python train.py --n_layer=10 --activation="swiglu" --moe_layers=[0, 1, 2, 3, 4, 5, 6, 7, 8, 9] --router_score="softmax" --balance_loss=0.0137 --norm="rmsnorm" --norm_eps=1e-06 --optimizer="adamw" --beta2=0.99 --batch_tokens=131072 --seq_len=512 --train_tokens=729800000 --steps=5568 --dataset="wikipedia_en"
Below are experts of layer 5 (counted from 0) of a mixture-of-experts language model. Rows are named router (the router's row for the expert), gate (a neuron's input weights, with its number), up (a neuron's input weights, with its number) and show model dimensions 0-159. Each number is 50 + 12 x the weight over its row's rms, rounded and kept within 0 to 99.
After each expert's rows: a language model's description of what the expert responds to; "gets" lists some tokens that make up at least twice as much of what it gets as of all text. This comes from a sample of Wikipedia text that the model never trained on. Tokens count by the router's weight.

# expert 41
router:43 29 38 73 44 57 16 43 50 63 52 69 39 60 45 56 56 68 27 57 53 54 52 52 71 39 59 50 27 55 74 45 44 46 54 28 62 26 58 41 53 49 28 52 60 34 56 53 58 47 21 50 49 55 73 69 52 38 59 50 58 62 35 74 40 46 53 51 63 40 56 25 61 57 57 75 59 54 32 69 29 63 43 43 60 64 36 60 57 52 61 41 42 76 58 46 63 51 52 68 28 41 49 56 39 63 38 57 67 59 47 59 74 54 64 51 43 37 51 47 43 42 38 46 53 39 62 48 63 56 54 40 36 58 38 48 59 39 53 38 44 39 37 51 50 39 55 49 47 67 43 52 48 48 76 56 59 59 45 56
gate0:63 51 55 43 45 58 58 63 49 45 64 53 43 55 51 58 59 56 34 43 40 44 47 36 52 40 38 44 41 43 51 51 48 62 48 48 32 51 67 57 58 48 51 84 52 47 47 40 70 44 52 30 25 72 64 46 51 56 59 40 42 33 44 51 69 61 32 30 43 47 27 66 49 29 62 65 90 43 60 46 46 43 44 58 37 56 52 59 49 58 44 48 37 40 60 32 29 67 33 46 42 35 33 76 22 50 69 59 42 42 69 46 61 45 36 44 49 76 23 59 41 45 65 30 36 40 42 55 61 55 54 39 68 57 44 49 62 43 26 40 58 60 62 48 46 51 44 36 49 49 60 65 43 30 44 57 60 47 54 55
up0:46 53 41 53 50 72 63 51 37 27 20 36 44 59 61 36 58 46 67 46 60 41 33 39 71 57 50 32 51 59 54 47 73 35 51 39 53 51 41 50 38 47 41 69 45 62 22 52 35 39 46 29 59 45 59 67 45 31 54 74 58 44 53 66 70 69 75 65 67 71 58 39 43 70 50 49 58 43 56 31 50 66 53 31 38 51 49 42 60 39 47 57 34 50 62 69 42 55 44 62 45 44 61 57 49 50 36 59 64 62 43 27 39 60 58 68 34 32 80 45 54 59 54 66 31 42 54 58 33 45 51 49 40 37 44 44 54 72 51 57 54 41 34 50 53 52 62 70 42 51 46 38 53 46 42 53 42 46 33 35
It responds to: Location prepositions. Prepositions, mostly in, also at, on, of, under, during, after verbs or nouns, e.g. "suburb in Greater Manchester", "born in Fier".
gets: " in", " In", " of", "In", " at", " on"

# expert 39
router:50 46 41 35 51 39 61 49 51 52 51 34 44 41 65 61 39 44 58 47 65 42 49 78 49 60 48 45 60 54 32 51 57 52 48 71 46 43 40 45 62 67 37 37 51 59 53 63 66 32 46 58 65 48 42 49 82 48 50 45 35 64 53 54 33 57 47 36 57 35 59 46 49 48 64 50 23 48 69 66 48 60 34 38 48 37 61 61 59 49 57 31 34 64 67 43 41 13 18 51 61 51 56 60 47 57 38 42 46 36 48 70 63 47 40 71 54 45 54 41 67 57 67 47 44 39 44 29 49 28 55 55 36 67 56 60 56 38 68 40 49 56 32 53 87 63 46 57 31 56 44 37 39 49 37 32 64 54 65 55
gate1:37 54 51 42 51 39 42 41 60 71 51 43 42 68 31 57 47 59 60 24 37 50 46 58 68 43 57 50 32 51 71 49 52 44 45 49 34 14 62 37 37 58 53 65 24 31 59 61 48 34 47 72 51 31 56 75 54 28 45 38 47 40 50 24 62 45 52 70 33 61 49 65 72 49 26 67 64 62 47 55 62 52 55 40 49 52 58 35 36 59 38 55 44 69 40 34 42 46 50 51 53 66 57 50 41 55 50 65 63 44 86 50 67 47 31 39 67 53 55 45 49 48 38 67 59 39 33 60 49 39 51 49 47 46 62 40 66 53 49 37 44 62 55 57 43 52 36 46 73 50 68 61 54 43 43 70 58 51 45 48
up1:59 48 40 56 49 38 39 56 40 45 58 49 59 32 55 70 55 45 54 74 59 45 45 42 47 45 58 66 57 51 64 65 39 38 61 56 60 69 40 80 50 57 44 44 77 53 56 40 49 47 50 41 53 54 41 30 50 87 56 38 52 77 37 48 46 58 43 06 62 50 54 34 55 50 42 39 43 25 45 61 44 47 51 41 58 42 47 70 52 38 69 40 45 38 55 69 53 43 38 45 57 40 50 32 70 40 49 41 19 44 33 60 46 52 45 58 26 37 43 62 59 53 59 38 52 44 58 35 67 62 39 55 43 39 43 59 31 56 33 56 66 37 40 57 66 50 55 66 46 42 44 44 35 52 54 40 55 35 55 77
It responds to: Word-start stems. Opening stems of common words after a space, such as rec in recommendation, serv in services, ch in characters, includ, comm, lead.
gets: " serv", " ch", " rec", "H", " l", " con"

# expert 52
router:46 31 44 77 54 54 27 44 48 43 37 64 51 59 29 39 46 55 54 45 41 53 50 54 50 23 54 55 42 57 61 35 39 55 37 43 62 21 54 43 62 40 43 43 43 42 72 48 48 52 29 65 42 50 39 55 36 45 39 57 63 56 43 47 30 54 46 44 48 58 55 42 51 41 50 72 66 54 41 51 58 56 50 48 44 30 50 41 37 54 49 31 63 60 43 36 65 60 48 47 56 57 40 73 57 44 38 60 69 48 42 27 84 33 56 51 63 21 37 62 73 49 36 69 42 46 62 52 57 50 33 54 30 45 43 51 56 48 53 30 57 39 23 70 58 31 48 52 72 75 37 51 38 32 64 62 56 47 50 63
gate5:55 54 40 43 51 67 47 33 58 44 55 55 58 43 61 42 36 52 65 39 43 55 46 73 37 45 67 59 45 39 37 39 36 74 71 49 39 50 39 66 49 25 50 49 46 68 28 51 56 71 62 59 61 48 34 48 61 54 67 61 71 56 40 44 55 47 27 64 57 26 46 47 47 35 44 45 51 62 39 67 56 43 54 51 60 65 63 35 58 71 61 58 60 51 66 42 49 47 41 83 42 40 22 63 51 66 50 62 57 58 52 53 46 43 58 52 32 50 35 39 52 47 73 41 52 19 45 46 53 53 36 76 63 52 64 34 41 76 51 46 55 56 56 27 50 44 61 65 33 62 39 37 48 45 49 35 69 57 62 45
up5:30 55 33 51 53 48 43 52 53 44 77 41 79 58 56 48 34 45 47 55 45 33 24 42 38 46 53 85 62 56 54 59 34 24 55 43 41 43 69 44 39 60 73 51 59 41 53 59 43 49 41 57 60 53 52 35 51 36 44 19 44 37 44 54 58 60 48 47 51 51 42 44 57 45 54 54 36 69 56 60 37 49 42 49 62 43 50 64 43 44 51 45 58 58 55 68 34 41 43 44 63 62 52 48 65 42 49 71 66 36 62 64 33 35 33 36 57 49 41 42 23 49 45 37 53 76 58 45 68 49 59 76 33 54 47 54 67 41 14 55 69 60 71 52 44 33 46 56 54 55 54 55 55 41 52 71 61 67 51 61
It responds to: Prepositions and US. Prepositions like of, to, on, for after nouns or verbs, plus US and States in American contexts, such as US Billboard, response to, Convention on.
gets: " of", " to", " on", " for", " US", " States"

# expert 35
router:59 44 33 17 33 38 42 53 51 42 74 53 43 47 55 50 49 44 40 35 54 55 61 31 51 68 21 31 47 36 56 45 54 40 29 44 46 38 38 58 38 50 44 40 55 52 49 45 56 46 45 62 51 56 58 50 59 42 44 56 41 42 30 65 53 53 44 51 45 31 34 41 48 71 51 41 66 57 44 47 68 56 68 36 31 63 39 59 51 35 47 65 51 79 52 35 37 53 31 37 33 50 31 55 25 44 40 73 50 48 57 51 31 38 31 72 54 72 49 35 47 55 52 47 38 49 64 56 63 45 70 57 55 63 60 50 60 49 79 50 39 43 29 81 59 55 65 62 58 73 46 49 43 40 48 62 51 42 54 38
gate2:38 79 62 51 52 60 34 36 47 53 58 68 64 56 36 68 47 49 46 19 42 55 49 46 41 49 32 51 53 49 63 52 43 58 42 38 41 57 35 47 71 27 46 60 52 42 50 31 53 67 43 41 18 60 63 39 51 62 57 54 45 52 48 54 42 71 36 55 38 36 34 15 49 60 31 45 63 37 43 56 07 51 70 37 43 32 52 58 53 41 57 41 38 44 66 45 36 40 50 37 40 68 59 49 61 53 37 59 49 40 45 42 53 50 34 38 40 41 56 59 59 34 42 39 42 74 30 44 27 50 54 72 67 45 50 44 57 54 42 31 65 58 61 58 55 52 53 59 53 55 43 38 48 52 45 55 71 61 52 43
up2:29 50 69 42 51 41 59 58 52 65 44 56 60 60 48 44 82 60 45 47 48 60 71 43 49 56 70 54 61 48 38 56 47 34 67 52 62 57 49 54 48 51 47 70 44 51 67 32 53 38 63 64 46 39 49 42 54 62 54 35 46 45 51 40 43 36 40 46 74 63 63 60 36 32 63 51 29 73 68 49 65 39 39 56 57 63 45 36 54 57 66 60 20 71 43 33 42 67 32 40 55 36 46 42 34 53 80 53 37 45 60 40 51 50 58 56 48 40 66 57 24 56 46 42 30 30 60 45 77 64 59 44 40 47 38 62 64 62 69 54 51 51 47 66 36 40 38 39 56 47 56 37 48 41 50 57 21 50 39 63
It responds to: Place-name initial letters. Capital initials starting Asian and other foreign place or person names after the, of, or a pipe, e.g. Taiwan, Sai Kung, Kofun.
gets: " L", " T", " D", " K", " M", " S"

# expert 8
router:67 32 50 67 49 48 39 42 68 47 45 56 62 54 39 50 43 41 51 41 43 42 44 51 42 56 68 60 56 65 59 58 38 57 57 48 60 36 50 18 66 42 51 62 36 38 51 32 35 53 48 54 42 68 73 58 32 53 56 31 34 42 35 59 36 37 42 54 41 59 30 50 71 57 48 62 53 66 42 55 48 60 69 69 58 48 42 76 46 35 54 45 36 60 59 30 51 34 77 49 37 57 56 51 53 68 44 61 50 55 70 46 57 49 48 34 50 58 54 62 64 41 42 62 47 36 33 64 55 65 52 67 33 62 31 49 72 45 51 46 78 62 35 37 57 43 58 66 58 43 48 37 14 45 62 64 67 52 43 63
gate0:63 56 49 51 57 65 51 68 54 57 70 46 47 27 43 58 57 68 61 40 79 46 42 69 39 47 47 22 52 55 56 62 89 44 35 59 44 31 56 46 50 53 47 53 68 79 72 53 63 53 70 71 40 62 49 53 51 61 58 57 48 46 46 54 51 37 50 57 23 43 47 48 58 23 37 57 57 64 63 69 57 46 57 50 55 39 55 54 58 87 24 52 41 50 56 58 48 50 42 58 59 39 47 41 31 59 42 64 59 55 51 47 54 58 64 49 36 49 72 31 52 43 31 51 36 73 57 39 39 45 62 57 54 55 55 53 65 32 38 51 32 37 37 43 48 63 39 34 62 45 62 68 51 50 57 56 40 47 48 32
up0:44 33 64 44 58 32 68 45 53 53 41 61 61 54 62 44 63 53 52 55 28 42 68 10 65 51 43 77 37 32 37 46 45 54 50 64 48 52 56 61 53 62 69 37 44 37 52 49 51 47 35 38 69 59 57 52 67 43 52 48 48 56 54 30 64 65 56 35 76 46 61 37 29 48 72 39 63 33 39 33 45 68 30 44 42 53 42 54 56 28 62 59 56 53 50 47 49 49 52 33 58 45 61 67 57 24 59 40 50 57 45 55 41 40 41 59 43 52 42 54 47 63 72 37 48 29 32 44 65 45 48 23 44 36 53 44 58 50 66 55 58 55 72 59 49 59 62 37 30 46 46 57 71 69 26 43 41 46 55 45
It responds to: Prepositions and mid-word pieces. Prepositions like of, on, during, into, with, plus inner word pieces after wh-, us-, show-, as in showing, what, use.
gets: " of", "a", " on", "es", "e", "ing"

# expert 61
router:44 64 61 32 49 48 47 60 40 47 45 61 60 51 54 42 72 59 42 64 55 43 31 41 48 60 52 56 62 74 46 42 68 53 54 51 57 62 52 43 56 67 57 26 34 45 43 37 68 63 49 63 68 67 49 76 62 43 39 44 75 52 33 49 71 54 57 48 49 42 41 34 42 56 36 38 54 48 55 77 72 44 65 51 32 38 40 59 47 49 38 42 40 40 36 31 55 23 43 44 70 84 34 64 52 38 49 70 28 37 51 43 42 48 64 46 17 56 47 42 47 45 61 49 42 45 58 49 34 63 47 39 48 50 34 56 44 39 45 55 57 39 53 64 40 38 65 56 33 54 37 50 84 61 50 47 44 48 56 61
gate0:53 40 49 55 60 43 50 60 62 63 47 41 43 61 35 63 36 44 64 37 43 56 44 53 45 68 37 65 60 51 54 51 46 15 60 51 29 44 45 63 63 52 64 37 32 46 60 54 53 65 77 70 56 69 61 63 52 46 34 57 55 29 46 51 47 49 67 78 52 45 40 61 62 49 39 37 48 38 41 29 64 46 57 66 53 44 60 54 39 34 49 49 52 62 41 56 51 45 65 36 65 60 52 35 76 65 51 41 38 53 36 72 60 34 45 39 62 61 43 58 65 30 62 60 56 41 50 36 60 62 29 42 53 39 56 57 43 52 24 31 65 53 53 62 39 17 39 55 54 67 75 52 54 42 35 44 32 51 57 59
up0:46 60 42 44 41 60 61 49 37 35 62 51 51 34 67 25 62 53 34 62 39 41 45 55 44 34 77 52 51 44 45 59 50 91 35 58 79 56 52 39 51 47 45 59 50 52 43 38 37 36 31 32 28 45 38 33 59 86 59 53 54 63 46 54 39 40 40 31 53 57 40 44 41 43 56 62 48 63 52 62 57 38 58 46 42 54 23 36 60 54 29 58 34 34 66 38 43 58 38 63 32 40 42 66 49 39 48 61 40 56 57 45 43 54 77 61 37 24 59 48 41 71 32 42 38 49 35 66 47 48 52 57 44 53 51 34 66 54 64 53 51 39 50 36 59 63 57 56 52 41 40 39 52 53 68 59 53 45 46 32
It responds to: Modals and infinitive to. Modal and infinitive words before a verb (can, would, to, do), plus verb endings like -ld, -ced (held, traced).
gets: " to", "ced", "ld", " would", " can", " made"